config = dict(
    router_z_loss=0.001,
    vocab_size=8192,
    optimizer='muon_variant',
)
Below are experts of layer 2 (counted from 0) of a mixture-of-experts language model. Rows are named router (the router's row for the expert), up (a neuron's input weights, with its number) and show model dimensions 0-127. Each number is 128 + 32 x the weight over its row's rms, rounded and kept within 0 to 255. Numbers have three digits each.
After each expert's rows: "comes after" lists some tokens at least twice as common just before its tokens as in all text. This comes from a sample of Wikipedia text that the model never trained on. Tokens count by the router's weight.

# expert 40
router:099115122150135129123138160108082127123186194140130168143160075087159134123144073108135137102174145155123087098061100205086130085078172130126096100178073171167117060129102115137171145150137087055125110108127127107117133124161143068155125169119127147154130117132100108119112135130089192168079146130197138091144084158139075143137137138110194087140151089175120129185156181101153149133141
up1:127115147151181104111145193085109146066162210136102116154132175163132137100065124109127114153166122057160123113187116097064142107120131183141166090167110155155127116158125175151160094140125145074123062137078115047131104139119093113134072104073153151186068140151155124151166182157150148113122160106192138114136096105153137102125099107163172143122087073157143144125125123099149131149114
up2:084215080130160116072195078098073103143120098110094130155098133136166118195081093154107113138155140153176072114158080195129134112081168183143151117167181112116175099131155132121123155195148131153129163144117158123103087139086083134161152120108135130146119133094170129105144129182113122126144159136113107106151101159142152132073044160105116138119105138067150085138177133120090165120177
up3:132176117109132092118164136144134181177154106148070135125151044129173106112098094128144102111146178161106114146053113154074144106153127133115126212081105164120150182077078133070143152142097107139139129185136124178120080099104160144130156106136141188103138163144109188133109142154125135136088150078067159099084117167115137074128188098162134110128153128167067125111138063098111115093106
up4:128141122130172129051171135154103156131162093048083179179183137164181169155086084172119145112139147130177142140122134136128128108159128124167179109113116118101194101143151164159168117194170099162107078118129165119123180102109133115059128121174101161185069090066179123119149123123065131146129110089168123151147104145163123145139144114112088116140076150192095157152108107119109150163119
up5:139138080148099129116091104133089128187097104109115136121174157111160097129212172049095100119134119083125219120143149114131117178138124162108105124179071114153122153134118123068110159158117132088108125119135095201172128097108118210189109152137137109148143120194125163146119156154133099115100115133137158174125106102149104102168144111093106135136123187184089150115152135205126139166202
up6:080095178157132110099133148186148078146208114115170098142154087119113202140145107137151186143138189105134162128120149100099106154105085050125095185236143133099141104149167111103170133124146132160103095119155131078138157137084144116085164137075103155104092166115110128151150152141184125133136153123088187067153102100175138137182160120138102153088147128120134140119061144109134129145107
up7:119084207191124170116157173159188147146136148175116128166121090129150122124157126122126139194213125103146116094120148168143168134177124140142082121149155155061151054092151185156161130151082120134159172101114148205136147130097126173088103096088133097136148163128059105113152094129060093140167087139137174132137116122138138106103181169140178143117106154154150137075137126113163122120096
comes after: " ", " |", "1", "|", ";", "2"

# expert 4
router:070072095203141211154155219104053218183191165136125159131139102096154162100102113175167118127108135156113126154079111148110131115107165194104071126157115168149096095186128113118160129171159126122090122110151167130144112116153138132130129173111129110137102147096130076147112095172086140172114115144166148090155105169149074147165104143166136142116148149143137158165107123116151153129131
up0:135173085137147063133114083069030113148169105135132159128147172105139117091107167111126141144104140159088130140141108176085121075115122173181106099152091153174149113113131132165177135200121148116141141180124085150152153166112137070140107157090108120141142104158092095156146164153117106119112134138124108102155097155168119153160063142107145051142165151183147103180171216165160141095103
up1:134103180121170113149174150084086140170168144175081125145150062074137190163156113112169119157154112171072084103149108115091099116109086179129155119171104184176101120130129085141127099118116103130140118107184110126087091109127132109109105082108101129098076126130118117150102082110118132118106085112121134167157115166083122127145209102149172071207151058172153170116173162083137150127152
up2:129146125167094112124219132104133056115104139117118117117162087179160191154125108186105183103203079151131122127119154120150109144156204123116083130152128127134098133145136126123127171101208122097085129155138128132092145152161137088107082182099129084129165146110186129128155194094107121161163095125140098102102153145167163215128101174115051155153119157115123134148141169101149109088111
up3:083116188168175135150190184159081101178131089111146142136153092101125088144168155121139136112074139106110090096127189135071122095174132152095101160119129127138128136111184106129195156137107064130111137129163113130085170107145155159128075079112118097170107064114146094112183105140102115128123137178134070147160089182155100077127112121153156098147106108060107107122181170159140089141192
up4:107070117120114110138146110109108137111183142067120158169162129078064113124153170096096181177088182118098090075102137144100096088106190078147125134166148155094148151149171102094069148149076142138116089103069133122067187110057083131171102077123129146127140106120132139156113117141096156182066118134066075182187109110128107124107118154100117086120131122182102128129133111111131135113150
up5:171164109195132163142170105130145130186098060156069126130157087130119123189170119097173170113141134123120113165123103153130115202176184066121173117108101146095152115156138149102069146124158133130102153088171125094163126117136142160104167142136160122160097093216103154096180097109099142129078133172133172136124071137174142063165142176071163129122160106098099133085128141145131089120132
up6:100123152102148107115151141135141188145149131123168096076185082113144184187156060089097107103136114127163120152178181113128140128106204061129129100188148117088215085121125131149108085156127097094120152183097161185111133117148089085107145129126067091123108126085158082180126121119071180140115137146136100159143120167157168106103133108130121093156123156181167123084126077125134106148171
comes after: " the", ",", " of", ":", "-", " and"

# expert 8
router:094055080123181156171153196086066180137209158136126183173168091094158154112052108122177155100154089141106143107099142177091128099093132110109084160174128133152105063136112089094176186134150077094091119113150134125144080136128153128138142132113099186141108083113105101134135132130097129107063126143116116112164116167104078167172070123154145119111128145126135164149126138129130137082153
up0:120129143133146118129104101147070137138193188163179141168164112081074128103140162160130118143114120190108161135117146125155190146123133074154097116122177157171040169149104114168086132132110139147075120106137169059101160130160145114078160101099130111153124077098131133200128124145147118075154143148144078172123154122095169173150108125120112122109180095095185108195104164124057162153144
up1:073101123126091123155135086126122101078140155075130114097113078062088144130151072160111127082128176149133132180174117085111119105037100150085156093114174053098082121110081120186103104174139133169069104111098095041111118132070123102133111141171130095119148141143123088169166142124145157153096138141114159122124169185121119134130116133083094131097196119157161140168143134142118100126173
up2:133137107155181144150200093092117096101155153125094114146110095100165130137100170099130064137143112127135127137138083127129126142103151089078110161099134170155098090152135077103104161113167093100132087129138131096137176114074190072132147129101177132152166146137051134132112104125139139114108116095060118149167086167077102126171146190120041128110122072147138127107195056108131134173061
up3:158117134107126149110091134098116118137109129165099164096180060040153103133155112109152131065124116129151160092110164147098112132127142082134085141124098129144133035149149159110166153114153024164154173108089230109076095110101120177121086113134167132069116146076094130125128078117099115117125123182127152110137138136131145178128137101138166144098141100091169081102158159125154165160091
up4:116125119099132113133132157092102145110154166159097120158135110171102213232106125124136103132086125085134108120107073141117116091118154143122081073096129088144136152107122043152087176127089139111095125110124160129077139112102131167186110117141145176132131060108199124139138112107187149162152168166113147140173175124144122113152098153132177106049146124193125178116120117110196144155168
up5:043093114155102108185104138147060087144141154101097137175145159153169114168075138147161179150123106163118170096146091122114119123191096140163095118124142068087183119115060125142161128108160151104179131154157153173107120175108151129097155114115101145162144063150110116150064144143120131152085141120155122141143143176140078104096054133119123128105164096122086180166145074129113088092192
up6:120127088167100116140179137123042105118162134127132151124133126136102136155132134113160173138054100130106121135122144179125169108131070158060127096185089173150157114141150174159108194125131087103124136182176130132121069111067091121126131130130147194105151198157082151173073129159149108123118120093112114176178120181094089097187157118141157065143123196126131147126137104129067137103150
comes after: "-", " the", " and", " to", " a", " of"

# expert 14
router:113094135128137124134132155113063176096165157201117159163154082108162100110114052081150114093121144173079097111088128172080092126127144138094100111157095132147066063180102077051140199172176116091139109084137149112115137097137139108107111118153120185115145128175086125114133094155124177122081134153170160129194106169148110107170129158165161123098187111161111114144125144134156132098160
up3:138128158150118122135136046116149146099192167125184155168155115166138089090103100166156166133170167141101077117095131108122204174135133090091124090131106166124116089171144106146127161039123103159094147126113145119164101066120110082109108118160130094157148105188091135158117120073095171098108103182135114098174143142083120135127138203157138129172114143135116063079098177150170123132085
up4:136123146138132139103123088105110197067172116075178112093184143136118103149153146121156112167094108150113131076143129134079127176107123094137110127148167124134098095162120102154119116123160037139129137079175048094158087044100076101100124158067146165118128146114116155166141114172162137134126114126159081121104105172187143124212139143161177122143160112143171131145151163079074152128096
up5:118123101131143119120136168154135119140124122173169132143159143136114089076156062118194086131139123139116131080159113084140051138128070110125105104166104092159103113187106107110148077005151146146107101101156188150106071070164058121097140138140110169078143082122107147151136123090092121122123111113112106144118109094120157145107084124134226116177133141098129172143150093146157177114140
up6:128117119098128129124117134069081138096163157164129148185169164063199070077126131029129100106176135164111033119132143109113085102172083109112155116085114095152164125175111124073158148081106173062139074118185103130117102148110115114141135108143124127131167129069120136162117147115136097075103109147108158127150129164107128143102144166183162117111171131128159168139074098117153111109171
up7:133132094111174075098136128129116189161148173172117141158189100165145120133111115116130138107095168090080107071140099153072134119101116096034105130135155152143103119123093103025116156137123153108175136108014135123111110170073154105121118102144110154100145121111118146070161072141102080100095140111161131135095143159152137115202130135139110133104130121128067123186140129128190120136096
up8:146149112122150207098123151107115078137128152167072102149172120124144129124135094128127142126136093177064127115067086142128119184114143155185150163137120139051161128092138089100166102156136125029129143165151114179131122095141118164085147089158115129156094125196086047153113071143171144148115100139123104133171172113103119071125160162128149118112158165122100116119175043165104110124139
up9:130132082142130091143146096081085127082141030173176148146144136135153106077140151140113132132112173160035130099145112146168121118060132130152175153148150175132115113140097118104145168088077078095184145123106093080095121137107113101078149098129122137081124085168104189151151152092164158113188107156129113132179131132185083172114105141108090100146211125111145122137162144163100160101131
comes after: " S", " |", " ", " s", "S", " R"

# expert 10
router:114112120155154158170142221108120130140176172178128147172162087089135107095126108146112185090121131165100135141093126206097119091078146154129111103162089157165108115183087085101127172146148147109111139124130127110163118103145109048143135129097158116159120131127093083164105131108117170161122116151167190095123105164186059111137093150120151102067129078152154126188176189115156108069125
up1:075128133106188135158105158109125140126146113173102169162153091105120124122148090103119165078108137047222163167122172132119138109124116090143126144120128121174151059127150134138123129207135126224121158117133114048160123089114145055107151119128133126111126147096146127080096141136121208135107113084070146070179077169102147144148093128128156121086140143122131187128167117142146091141151
up2:051130129116136110143151102121142133121143143103174115152117092130076117160095085131130089051118099083113123067084175101103122088115140172210158175139191171161130087111126085057079073149142166140057143158138119097129075140097089116099162123134096148162145120076105155124123129140167097168101071094153150096146115152127147115125109118138130120072156177156068103100173113099118096159153
up3:135142113137117148126145071120138107097136187155093119159191167148161135116161183091062139105135069197132115159101143112131082074133151121124195090187155126055123055201134078136166133110176101119134157108088121088186161057111128097100143128139124095156075167085132128147127084112126120099176128103116097077110122117151164099090121188107145164111106120125155119157135169104122127116098
up4:125129135104163121077136134144096121154130150082115088105141132138093138117126111119057181089172122118172173153122094149132126128170148144067108200196116087107132114052065098148114118120132110131119199143095155074199109141118142168129099128096059151148057115159119131156117109147122125107132184175125096169166172172096102072150127153108151121139119135188118158124179157167169092165098
up5:186176155123189112077153152166141121164159124122149130120152055132159140183122142108181068133139118226120112124166155128141114101151132167115177159133113138134126162117092110085127151071145159144139172133187139134098106172153079185140128102141143123154111042118077118085166155097126039130125119062118130111102124119121144086112152106108176154164190141109094163156140131089125126121075
up6:089097059071118143093104093149070086112161130117098178145152103180089077125102091144157151163083128165083102141097107139130158110093192199096159154116124124100142139170070150130088139099133183092115151127100150132127168118141118079120162129181138150134171076042172097114129125056142162098153111138185140077163137150123136152145105132081134168133108147075078097112107155125162120131145
up7:112149166114107116074100134105153112169200164138122135150143155118156168108120116165064155185148175080151048092115103129089143147128155131118059096110033115156143074117128109162065156095153176089133182150164164139096105118098119128123099105144085077150138160125121146137093173091137169169107087132118135120121141128118188063122081165145194113179111102105136128132119126110108125178160
comes after: "\n", ".", " |", ")", "==", " ="

# expert 5
router:071089103180145146170158151112084155139196210157136163141167083049162120112132117120140160086156142143111102091111120186142113094074172121122089067145080151142103085140093105160158129147151122061143126143129150113117132127172124072162123165123164155165119123149092115132110110110124148155123129143167125055127072136126067137128141122121198109137170102188120162172146182066155103130124
up4:105102089154094162148134137149149138091128164113165155151174072136160128114111120127103117147093147146115141101121099118123114125120145204015134067103091177083158123153090107090166119150124117124083154156081114169103175135087180113113148139155116097087157123131128102181100107126054109169091092134129097153155198059138121084075172151145166120147142077174130108109131179121078125162088
up5:071173099034135160142121160157141117118201122162086151143087114084159111076132162116148143121149135139132113166148134159169121109087122161078138134039133130067091189093101069121128128164140161119116119152165141183134141177185124109183086129127127169166117129151120138097115145144121137108096065093091138098146123186088112079120149158126063185110164150098088151175127120092138130137158
up6:149129084066146171173121088164095112138144130096145148092077192148139157095143139169095083107143094141128126099101122094171133107188105125120130129117074196136093116132114094159124106176105125133111131158133134115075111057125157173118158137159127062127178141118081093153122047203121130103109078175155152116188080147110083098053136163149105107160142137197120138135177112148109121114119
up7:112066162117145111159158167152153110125162152077125118138156143120170116126088144120081161094113169129134097110103160136140153138143119071140101107118101138087117163117170117167089180112150126170177052155110155107131137107054135109169128125123075140171083121163135097177085106121100095073109054187189081053120130103115126174128170147076061153111152089144109147092148096178137096115112
up8:097113081119100200095120091114103128113199090107074154140169184148181158146116136121076085109145150138117130065130157101130104094145159110155134074160124161159121130154109110125097110137102113160103146146157183185099080162096102103160107119160123102116119122171099176152128102159138125202143076159144103113118091177113086109087184142079171095197156127116142077116138165080185081149104
up9:150135158110149140089154118091081079135143112116139042155135067088161129125098123138107149105121187119128153064154229115106153089093128111126098143186168109171181112087113085122104115136158111167140098133147095172096096171145142156147092185126077104147118173158099138154156128089079074170124156135119116138099116111128063150146141097145120149072092163125183117131074192087100122132102
up10:067065109188155128160114129134130123153142118149086134106099142065160146080107163055118134131157120187120119118067138165150154129120178055120136078102083101119124101169154189136115122115129121086168075117207173147104069106132130124137084108152161102046174136166117141105147115103137215113104081109133122112180173084100101100144115099139115103142146115128095127129168138142181108119132
comes after: " ", "1", "2", "–", " (", "/"

# expert 41
router:081080103126159166125140142066130124137215151120166165146196106077134167094126113167148136068119109133087093049115148158097102111086117157102124094175102224115104081141087091103171140157148085107124092159149162129135146127132113105147125133156124154155132098088135091118117134132117143153100079142144128084127074125154075076132081132154158062111152138154126161140144200112168083146167
up0:166127121192111158128156219131170102159201080126133141161158138128189155093170149136139103116124182095121082051107119112061142168122111090080201114159127123177142128099176177142093105201188105119168157123156156144106156160166116096125140114092112165145147152120118098170135104152178115187142104129127129100151123155162078137124169153141087102104139129172141120162074125149156134117115
up1:111153106126092129195131146129110096137136113128127123093116139058168129174104103121133060086117154089120165205176142174168100100094068129119151098137113081127132179163156121127138147173160120169105101147095146177165158126130154093088104153147132103082155165106171121126115133063096160142126144066096122073159094080168107118133112092104218069133188136137130113156183144147129158187131
up2:131108122142130114173106148129108092094127116114124108164133117116141066105072119058166104069079065036122110103136182126110182101150082133124153103155144134141076104063122151102138148171145161150136053126094072095149106165141130121142131074162081161069123115125121118103139156099106092132111081139108103133178110147167148157143173089163190087125142173174133177092191097139132123134152
up3:121124142112082113187164118090147103082087133134118130122108182087084155158146141133141104116113092100124073072102116100092138122148144122142100114108136198124090113077091131104108135136170151150153083183138176159145101142168154166145109233135119143129151085080125154145122122113053117164074063105124121108111173151185125108134166160121130073181175099074079150114140160168150122092182
up4:148098130176171108173142105104120092149179139098114144141126139136099127084134120091147104120089103135100130060161120075084116100126159102180115095101038142143101115153061115093132152170092051087188108148098129099130168117077117116133133140157126118113156112100102144106096162134141183073085067161174163161111056095203073157145136089132106121126124135111078121131104161143118106181162
up5:169199153114125087124144177150203082103138163131153087096153135101093158095149136133106109117163110088126150114167116144134145110110146122120150104141142110197078167150094063119171143116085125180114096171127156163125186106187092054130150117158139115193080142157100118074163121165097106159174128128137122141116098144134152131148057082179119122119163097103091184162122159112102053160119
up6:106078120125115116140093183124157138211100132111157185096130164067126150128151122135174103146145156136096112082100185099135169143062171101134138181150129113120146097110150105135089112135109135112120128097134172085128180126114099125068153175095172095125128070133144056160117101102163100109140176111088170075188084086084120122143079129100181109121097109148143089126121186115113162201166
comes after: "\n", "|", "-", "==", "In", "Personal"

# expert 35
router:104065115134130118154131191125100117138143158147089158138189053098166103114086082137132134044149091147091119136095126167114101104086140134120097126168100163102092093138098112142128138135129097073110107147158161141150145146170148057131149180132112119179094092126112080146144105118097157162069100152183128118122087214133066104150148142131162054133163089174134139184155167090124126095108
up4:123118120162147160078106218151080144107113152093185151164171129114140136124104082209153097080115124148094178206044136108139106122094125138094114166134193120119163161142097159097108100111123135122129095133119087115066161088140124143116041180109052124199129118143128106117129115153131154165107107086139126113102112124170091116141138192136149155122146129142079128170165120138095168132111
up5:137128163154157136173082114081088092097213099142153081122161139112122112148137122103101122079143162110083082111066216126110107113105091089127163139140155122120120150090116134150138113092119161154105118117129114103081119140061157152091157114128101153100094101141158131152160148191133121110116167117136107128170161172175146127154037113114202027108150078081127119109147112124118070165129
up6:153112150116103157122139139135124194090101131074134120108107068148112165095068102170152107134144162130155145139049190134111153073143121078145149092128089159132145113150093147098143157093134077119058145020113153125114154102124124099075115145127076133139122135128093119134109172116068146127125107157167128073167113166114129124142195164147127071109106082092048080108111100074134116144124
up7:147137097101158155069127100113110109139174125153158083153100075113171147093114094121103085113150102133089119134157147128151161111109143085102086125073164103159168136097142155146155180145111122096116156092116130129114056197134130055180070109090099100114082116108097213087108138107070117142113135151161166171133115090074078112173060114144144182130151158143165178129073126153165134116115
up8:117148102122100111089108102154153146132080128076073105113130108119115160124151145069120095111136114220105107106095132196139149144100129190156123129132144109134080109171106117103137106109145162134148152151166118123179141138140136093123145190127153069097161099168153140062079166097127130111162162079113095092121070087137103022071113190118142067157199127142141105111170161146127141117152
up9:103118157093125118162122158137153199100058125138133141155142124121174105141100113132156139116148134154087118166055138171175117077136149067133135141197135135117169083133034114129082106150130145160120119128123091138110144119182192198104135178133116116141138078156102070113146134146099174169128128129182087110135137122153125075094163133089139120164127146127091091124203078087131185136062
up10:161127128195157156138141141168197121120129111185180177062137096103100145113127092197139181090111152144176135146109101175095117129166103113120085179114066166118129152138079174151175153083095145111150081155181100117134149142115195090121107133149093132083118159174092109129130159138113119117170147122113098138157129122121089148136091042168122084095117102142091130081174107059126094128115
comes after: "1", "2", "9", "0", "8", "3"

# expert 26
router:116105095157130153148156172096061165109144164164090159151145124110163138096073130085131152105109132151142130129127110155128105094046162147154103060150139159143110100161119096092161159214141094105139098172148175127126158097135082051119076116143146123109124139116124099133108123100070120170131104132139122094121090152151059183216098091134188085101143113138148152160210158108144147135126
up0:144048114110180152150081145183084118123157125147138156161187113140122102073108118114156115140112106112114171086188154135137056200148153145132143103082182122093150058173047134129090182159151124129119147139117096144137113128141128103174092084150122155136099123126141105145154081099152110102177112150150070090124123166161135076156156089189167102115148108063132085168126158157111151160125
up1:142094156174147122134106206097083114096133131120098083119114193157118137123165091075169104107079085149153162151141128097134105117146137118114128061158151143051133133141101077104134137112053090134120211156156171127076177116136121104097083096116160152128150090127099124124185133104149082149121127101179175092132135150121074133165075114169166096093194144154108142084093174112115114090145
up2:093151101132137138103145126097114122135075154116136151068192150132088072121108075136078122101091155106129143130138155129175099137162113117134152085154159094130129109080124108063166205155114126136071145156059165086122182093128131097153081110098221109130094093100109164185108145146159163141110162098120130111157132165166182123151135144202141094102159102171148109161149110085107200143136
up3:137120123092139086157177162185137140189090141174094186150125136095189151105168146101104139090118115117125143120169152134140114105088090100140131145085138067141071145219160082036161084081136086138143124158176123143138123148131161114174164121104071107132083139078113099147137158093063107148134107067136132109102124140090125133149129174119179117076104084157162118169099106092093125154118
up4:100094122135143160113119117133048148098149108079117118138132141123143154092136182105190149140185169156168101109085069170099114099164137142112115094182103136112119145158122148150170194164156139118124117120143084103097186109134100038119131101151110143088134161116121146107140086135148170118171123129093147165157059099129135180123108076104165063129121161188181093201153088131133156187139
up5:150117092081142140095181093088114152144057083131130152068126132170128133094099165121074106108102146087055190074151125068077099159147210101138166178196047143139144086122041105094146110144090079114098102141119114149152123141149147125134129140188129142151146137141117088140125166117129127167154102135116115073165096102120119126122122080144151065160128147138113139128160105135154093156110
up6:151137069136174135122111125143053140126161153149119108127087080125146093050125126150090106091153170093144197138104081142118154137159140095139119185152060151058150059152043143151115159170167066118116080096103127108138131103136131134127106107191147081131168186105123177083095107092153115115167110189137174138099143125167105153152132099151113121145135123105144101156184174126121116134159
comes after: "-", " (", " b", " the", " B", "/"

# expert 30
router:106116121126157180161168180064108136120232158143121139185166081082154119107111120148139102070129124155061107051128134177078101094070129170110112079175073180146106100146095105110146174141169114097094128162139136098104100098142118095139117112093120147156127100109158067162146128122090143143121112150139131083126089150174099091141082147129158099101135101144161158169176170099141087105135
up1:139131130162115132121140165135104193116198112197154146153139092099155161177161103138150080033049192095181150127131171112103128177101138154190152121088108146121162144106088154169168157123148169118132087165100167126121082132099134074120124168110098118116105172136093090155156112120133073163155134094086133132112122131162110090127183110139136093137122141139150155172159082057122093155088
up2:104111093105069132073094077145087083116178070062104161169154126142109146158105114129102105178067119172058139109073124123080156080091215152107112128115127142130169088100105144102073156139163092150107171147121124121122094164113097053125144142114111074133123146059112105162105123109158122121087072166108096075127077136118098135143153155142090179094119126110119087100099107133142120147123
up3:153110128165169197160154144112078180098152163079159120163107112102116132121097158129176098070148116073151076045186143135145133099099072178169163123093091162166131085150142134138142168145158106089098104147105195131125123144118131137126110136105161135128142079130169092125121112132110127142146081106109089101174147111224129106113164182151187055115115170154168147158157135113107104164149
up4:115121102185136180108098098160150123096066194104113121143126120157132102134183137136074123091155086104119140103125133132113138113131188097117120097178094088081144058164113097174133171161107093087085133131062096078148071131072123110115098129146138103149130184122063122117126083125120075120086171127119123098135175176149102147119130138089134173152103108073105121132126224079096144161085
up5:110101113214191092137162125068141109123107096093122137109145092113139080124093152147091127129166130172051115163137114074120134153147175101128170105104116166169093168090195126107096179143151163113186176139134075132095093130189141142144118071072150163145149141085105112148082167095121116119177144118157119127178093106089128136135094114160153077171128136164130182127084199114118127103133
up6:129160144088119145158126178070133153126094113181080145115079154142151143070153139109117110095131126068161143161137125163132173120136147082147122128128153118111092102180117068152121146138109109173131136143127163104152166129217144087098103112108108104091144152119093152108164123170126157140198136112058176028166093134078123185147104155144116084127128148162173155120211097086142100084109
up7:118127161160112101108167162119109152157176136116088094093084121151134159082184144065169110064096100153118187104119136124152113099183104138157119106133134177188107140170110095123123152162101198130145178167143133139123088102106091110129076187151123115142143162107121119200153102132074146074139155117069126116158065094132110089084132194084161086132184156116088121112099134136079082134103
comes after: "\n", " |", ".", ")", "-", "=="

# expert 45
router:074073142080125106151148165116082139118154135144125185187153101143166164072062045089146161098147079173098149120113123159125099105121126126102124132140143174141126089155129118116155180136131104058081109134153116089090094122146126063146186138068083143128158096125103068135091160092100129175122107150099168137132132156120096134165140123144176084124155116194154137190170172098134113082115
up3:160107111212113143148118116132137136099136123145225148145124128128150107121139060126156175151140122140206090139105112133140134185097135137164112127156186134167107084128165126101153096119062129151130148125145145088105124166148092138099154093077126151137152122132136079172038178161150117136091084103095155133086168159164147105108181120095235119109177129141176127089108152135162141136163
up4:193088115112138133147096133133133133123136153152100158166199183124126130151092092149155123130112124125154049163106108095106107084115096114124135098054147129048093144072142155095176115093089094130104108110145102104137128090123138077154160110103135110153129129099119069127133198104081152155175064081147169073113123162143102117201108136172100096118137142120181093191162145127142182108180
up5:132122149111148117091134083143085096097065182169224093130082138196146126090099087082128144094165094167129087199102160119111111092089106129167116140145178158152107092137115091089161134129127084114061146127137194124115144169129129115080146113128146185124083099080091087140119109145150134112159143101111122117121168133167174178082094065139180116111133086124173151162148155087105147135134
up6:127079154081143162042164154162101156123153125093179119122194065196143123105105114131111142172128184103079140173115144063097127095156111148115115089098124148120168145150126146118118086157193118194116107132125175095110107120135130093138113116182088106078115117162137121158116128116165190125160148088103174149074089114088075149122133180152117138128136125162174153160126158063169092152175
up7:098099201114190102084127121101180150090188161190174179097130144118115115061102102131121103138078081165132128101119138148115131152157098136056186138092144143121105112133120111044108144157113108134063099093107095151125081082145131076116169139113101152110097114198101126111169153140168111166130113114114173150143110184170113112128147057098153153111138139106136170118091157141135183112080
up8:061082083114185131088143187143146121185171127119147145123135157076139129098119116078110195143165115165113102191080096130149106165083131108086119106120107147185084117104162156108159154147131135100087121122130107165135120167134059147113155111073107153103187096150126106153108156035117185132101140088101098132181112107084104115112124097140048103159129101159110135160107087095144158173117
up9:082100120119173100121169167113067146166201077129150182130149098164130154131099149110172162102173113139147111151152125102120182135172115139129098151105154116107134099102087092149109173065076120131119107163094104186102027072196122125108181131140114118133109111153100128084138167128162073112131145169130201164130103119120123155167139166130154096178150104103165110169133096179106113081103
comes after: " |", " W", " w", "w", " H", " h"

# expert 39
router:051111079155146177186172157107059139130164167130147142153158115095165107111108114103154141088130116149097083117142073139133111097088146203137070082158081154121100104141100092127173193188161079089131127147171140129143116098190079083148133150107117169121106123081125065157078136125104120150135128117154116123172107176141096176113092116140165111116151104181141181163144140089143148133177
up0:137151077140096098218177121064137130094141102161187105093083073109195124113108155103099114101122106140082092087124106163123101069103162116168089086148214171116115127152129145152108065158115123156200199107116132112140144103110126121054118064128130127114098118102137112173192136110085115112168153116165095151154109147166140119133143119159131143135155158185147100133131121132082103122156
up1:127158110151131161122228121149128153173109042083061145130173127096144076125136104153122148110143117123093127090178074115077070073112092133124089082173117149105193112208155093132158081155129114142186107138100103162140164160163093120164109165123154104073131095089126078132166109120115137157111129130154100124126185145108118154121154138177167068122075117167119116111099153098129132120130
up2:109172192119167101135110147193213134156106146101086137129122136103155166189107130153108172153150164166080114137131126112193091114079177108177053094194212078121077122122115088118125164104125112107092126117117153122103108130156079094128142143095108121136170097075125146135120118133173121138129140125179167112126095155136097151146030124091139171136132132099134088164138119082127089133090
up3:081125095136149115059136184148089115110131148168087127175087173159120079125144118091121198120076107144130110127169089126158086131103121171184122142183143170114149087102120123086162150134137044094153166147115165119135137167117118117151147135176098126077089152109119184179096134080155124147110154093093120072172021149136115158161120143163109153085154121144129118101142128142189172161118
up4:141099065116097111178166098121080124103114142131116137147140147086132125090068110108113114147120105057109135153167056098152088131134171139119125138161176206149097107157146098130126245146138146081111110161166104110071078110120176100086159094090130112089147128163114088087038120121139110123182123128168120132112141147121081168154189112152144167122138153149107169125123120169108095123164
up5:094145136135084103138163184154096096176177133107131139113122121108119115109148117143107115122071132114108119144156063082151103116156093089065122140142114092117154119148134161130073136178174177090091160101109090138100100079179151140175086118049105136118128069117168064085102143162104069132097115128170107165113147160123111098180127125137114103122177104192115131116200160156047127106077
up6:071125142111076212179151088108109072163144170131174115106150130127111101087132141126178134112130151136108077103194088103141173128129158161137123083124162106110110117061135076105139139132215098111107109153122142112141143129209136124144089099129117118155140122132170110152087144148092119087121098097104169113161085132140174209117150085072134099095101150159067118140132176155074174113167
comes after: " (", "-", " \"", "\n", ".", "/"

# expert 31
router:132087102170134128165124160116117121145135128142081154144237075134154111097064091180129156069098117155093134126125138122101117108096148160130117141161099163154089115139082119161112147144126117117082127126152182102177161117160127083113163168131091078178113069122121069167132162115113145165074128140170134134141071180157120115152108139135159069091180103200163178169151160077097125112093
up4:112194146115180144114102107139092142167133136124128086172152156183122145054126119084141139109109179162152128117112049092086125160094135150129122134139156122145120105137124144137139087077090079137187130158165189084115196158052096078132115091132102101093166112110113078123107134153115137139125095137165143151121112125150096118122078128114155045108082116099077124170123177165059084095177
up5:118142081174137107152128121084080075090077111099122087159137104134183082141090159146114140102101141136152094110080143089123149147122150126120082125144117077149023133060101054210125156148175111106131065151112162128159177100164151117128137189096133060136169109109105146164110172153170150134106147101140111127126100120153096149092121131089086082094143147170151138162165165092107156147130
up6:124102070194145103140091167133053152077118121151102091186153126168117096083097162103128115104089103174043143136183161119103106087172135134111146103177126172134127143168123113135128109131149106128148118144169170135174153117201085106138163120082094106174088063105096140103135095157114125133154108089186138162105172084136133128089159120117111119192112094125114139150140073061156124108180
up7:057111154107137161117124183131152147195157153093143146186139120121114169118114116146098125139150144105147159125093155099188131123111057109119143092084074154082127127114078105175176142100135152138116110169091092117164151112123089096067201121141082093055139122119163147178116125083087071118120104167146147157131147165125082188103127102114148138066128163105099122117161122054090136188107
up8:094088093196117071160145156143185150097124133122096127163142124152140121147114124133144133108134115141159123115174217079071135128092161140140137107214124112095091186166132176084111149154189105169129154087063148084155116122151114149128108125152107102139095113114166149161127156160088144173171096160124086172147075078087127119161126134175157110111181109179172146137107146096080114082075
up9:131092155132118150147127141154166165159136152175048176125172083131168101103059118161166196152143156112087158082138086138105111145158121157053119154112138167116110124125023124147111122141154185113118138177120134143154157083150168131058136166155139109181192133154127089138088179123170161107114121151148107112138114188115133092132109087093073151066127141115108131096161099131120114134089
up10:148079120216170107155128131143126074144138098166101063168083145056152199125090151105091140096142150143179109124146172124099149150086097159152182120112131119120163144159129094135072170133115149134099164121105193087119148089128114114131125174080122100108086108111101126157149172120124121148132098118180127131143044113121125130136081145158175132124146140107029146210172109118133123091138
comes after: "0", "9", "8", "1", "2", "7"